Experts of a small language model: 2 picks a token, a variant of SOAP for the experts.
Below are experts of layer 6 (counted from 0) of a mixture-of-experts language model. Rows are named router (the router's row for the expert) and show model dimensions 0-159. Each number is 128 + 32 x the weight over its row's rms, rounded and kept within 0 to 255. Numbers have three digits each.
Before each expert's rows: "mostly gets" lists some tokens that are sent to it at least half of the time; "gets" lists some tokens that make up at least twice as much of what it gets as of all text. This comes from a sample of Wikipedia text that the model never trained on. Tokens count by the router's weight.

# expert 15
mostly gets: "ki", "ani", "i", "ya", "ja", "za"
gets: "i", "a", "o", "u", "y", "z"
router:114138103125113131168102137141125141077129174107153135130099118114074132101121065091137134103137143062115118149127124100166124095129215169140126128148087191103075107081091107150153195125068124105142192109135152065122102120151064124109100178088134201109161136131141121110126095130149099155084183167152135110171047116094147088170149102139146119142140119097151150135124090107151156133082170167122105083174079153202109111204070196126131127180143176131143101142163120143135130133156096

# expert 4
mostly gets: " d", " h", " t", " c", " de", " r"
gets: " was", " d", " is", " de", " s", " c"
router:093105089150136122159062125121127109116162174117123110098089153216118077086154114109149152112126122103094110112166120142135122038063147128104137120053149170186055165126130119119179159097117146100136138095149157098036148071101196140109106182138120169088194145136113129118162154156128136132156145151164131143164117171105130125124135072096156081117120125147112193114141096142132165145102122167119133125182149130116108103127069121205159166139176118138109071115120109112166108112181081

# expert 11
mostly gets: "ley", "ara", "ala", "son", "ford", "ana"
gets: "an", "al", "on", "in", "er", "en"
router:113091143115097124176117120145152118112145128096142103106132156093092165087156070124136154096178147119134171091130122098113115099135216181152119156123112161126098195091174074160115142074110138067096171144108107081080165134103094183126076134086145144060104129111086128132139082170165100118160163125079156073126069206089172098195179137095112133109105118149189164143171149121091107160090108163112155147150119109144126107141080142139144202172120112100165113156141156138178128111135138

# expert 28
mostly gets: " a", " his", " their", " an", " one", " this"
gets: " a", " the", " an", "'s", " his", " The"
router:150165088122125137167115150165171162071172110126118119111137169158075138117157107100168158118184085098150128121155164125173126090052141196150155112108100205118111134105119113114191151086091156057145154103084156121116125089085175161093145158065169155148123151100069107091188107110149129140173198118107136176144125139091154131183113094145120172159111111125124124149109108138129187144091096220124112131138097149123109062122080131191133145109110147164169118157153139107143123099175123

# expert 24
mostly gets: "a.", "e.", " A.", " J.", "5.", "ia."
gets: "-", "|", ".", "s.", " -", "a."
router:179102114141082101141089157190085155124164122087058097017109114131125127095161126098141158143123129128112089174126119130112112083058150167165116171038073136136117173072101100163160138108151163163111173125083200111129150121098095091103096112145123118106143139121146144131140120133147039142104139130117189151103110160103151082126194104162171103179122116155145174130161110093109161108117135110151105145128101114135076098158098134187131141172156177123181126128148163144146078107144096

# expert 31
mostly gets: " L", " M", " C", " S", " B", " K"
gets: " B", " P", " D", " H", " S", " C"
router:126120052123080112126072116146122136117124165158101122110083138101088162102153104152210171109182127088103123109168169120126116121111139121149108215104075161157110165118132173139159113135157168076092181098090156117104132108107120128112067145135105197204127111088119159103179101107143123153143150196108149114231095178130164086119181113143102077143116150164111141159137114148113113156133151149148098115161107155126146131155095138149110118137140169201114102192164151081112085073138116

# expert 20
mostly gets: " are", " was", " it", " and", " were", " but"
gets: " and", " was", " is", " as", " he", " were"
router:135094112172091128198094141095106151142116103129139089102114140134079129101121125103154149123194098116074126124160145080168156135049141146193129124112137142164057146094113125136155154086087182107111195137156104082058082076092112114123110151131079145104154127121066181117164116191186088152135155109139122106160118189072072107097099077093171119178089105123124180100084106139119127156127158162106122101148107177147084122159098079141161132129166129139124129161107135180121105139195132

# expert 17
mostly gets: " f", " p", " c", " t", " m", " v"
gets: " m", "-", "ic", " c", " f", " 0"
router:111130103141080117113071140116110151060144148132132132125129113210052164132120139127141113112141090100089125158157160164100100153077110155193136185045080171148120136116123137095202178150125182115142198135114115127142113060114136157110110166184119151161176162115127153142137091161144106128133137185115140146169096124138165124141139097117155147127040146132089208081144142141119138139095139159129198105155133117142092081151081168195090157119162126147134159139162151140155118082154086

# expert 10
mostly gets: "i,", " &", "a,", "son,", "o,", "u,"
gets: " |", " and", ",", ":", ";", "a,"
router:096089102113081142191104165150120110121197200113129121108086116118125096052143108084124150153175173087111144143145151071143111095084197137129116121062101169127081171107128082141196158101127164101092204081109129108091134090086101117112108138174122167086174181152109164116189141120134139118150109095089141080187105187120160134148157117154132116154117127126172144117158111144141180125110160176137138125156075150159097106189093127132174174129168148134106095168134131141173136086156121

# expert 8
mostly gets: " the", " The", " his", "The", " their", " American"
gets: " the", " The", "The", "'s", " his", " American"
router:118192145094089115196098170161187144087142115136127142106062130163080131113162059108166145108166114126114123143139143112164106087131162131183131157113123217122082116114165135148146155109135199062084134109085127107114150133093099173141102120058143137103133148097119166090120100176164128154154140153068123099118134140117192083187140108131180126123119109177117112104119092118143171155080091172148146196179114145167102098138059116162101145085112141161142106146200132125139122091171109

# expert 30
mostly gets: "ph", "b", "f", "amb", "d", "c"
gets: "b", "l", "f", "t", "p", "c"
router:151141091129102073166070126081122135144160106112139061143081167124176159123130131078149103127169170137114111140138127112099118122095124130189137200128105191172088140074118131169164165146088145102152126032113081122132188097149100116110078157103101113125159111062114126088121109195130094148180123142088147125139042203091216119117075140103149161108125161165118089091097104124139156164120124156158161127164127141133084145167112162133119138178138161136134103170107153120115122104136082

# expert 27
mostly gets: " including", " such", " found", " like", " include", "pr"
gets: "im", " with", " such", " including", "ul", " as"
router:159160095083027157113117152075150162124183093165079136081148128153083147139164138098137125110117138144115109138160154141073175110117134143159134094108121144158076151078117118141166146166051146122108133100130147083075145082120127131097107135081135124092179092121059139126159125160138080178142192155131150186116109140109120139159141092145095164169157106163125140152128158114166154122078108119142120178212145104191090129139133118157165103186110109118220114178127179120099109079146120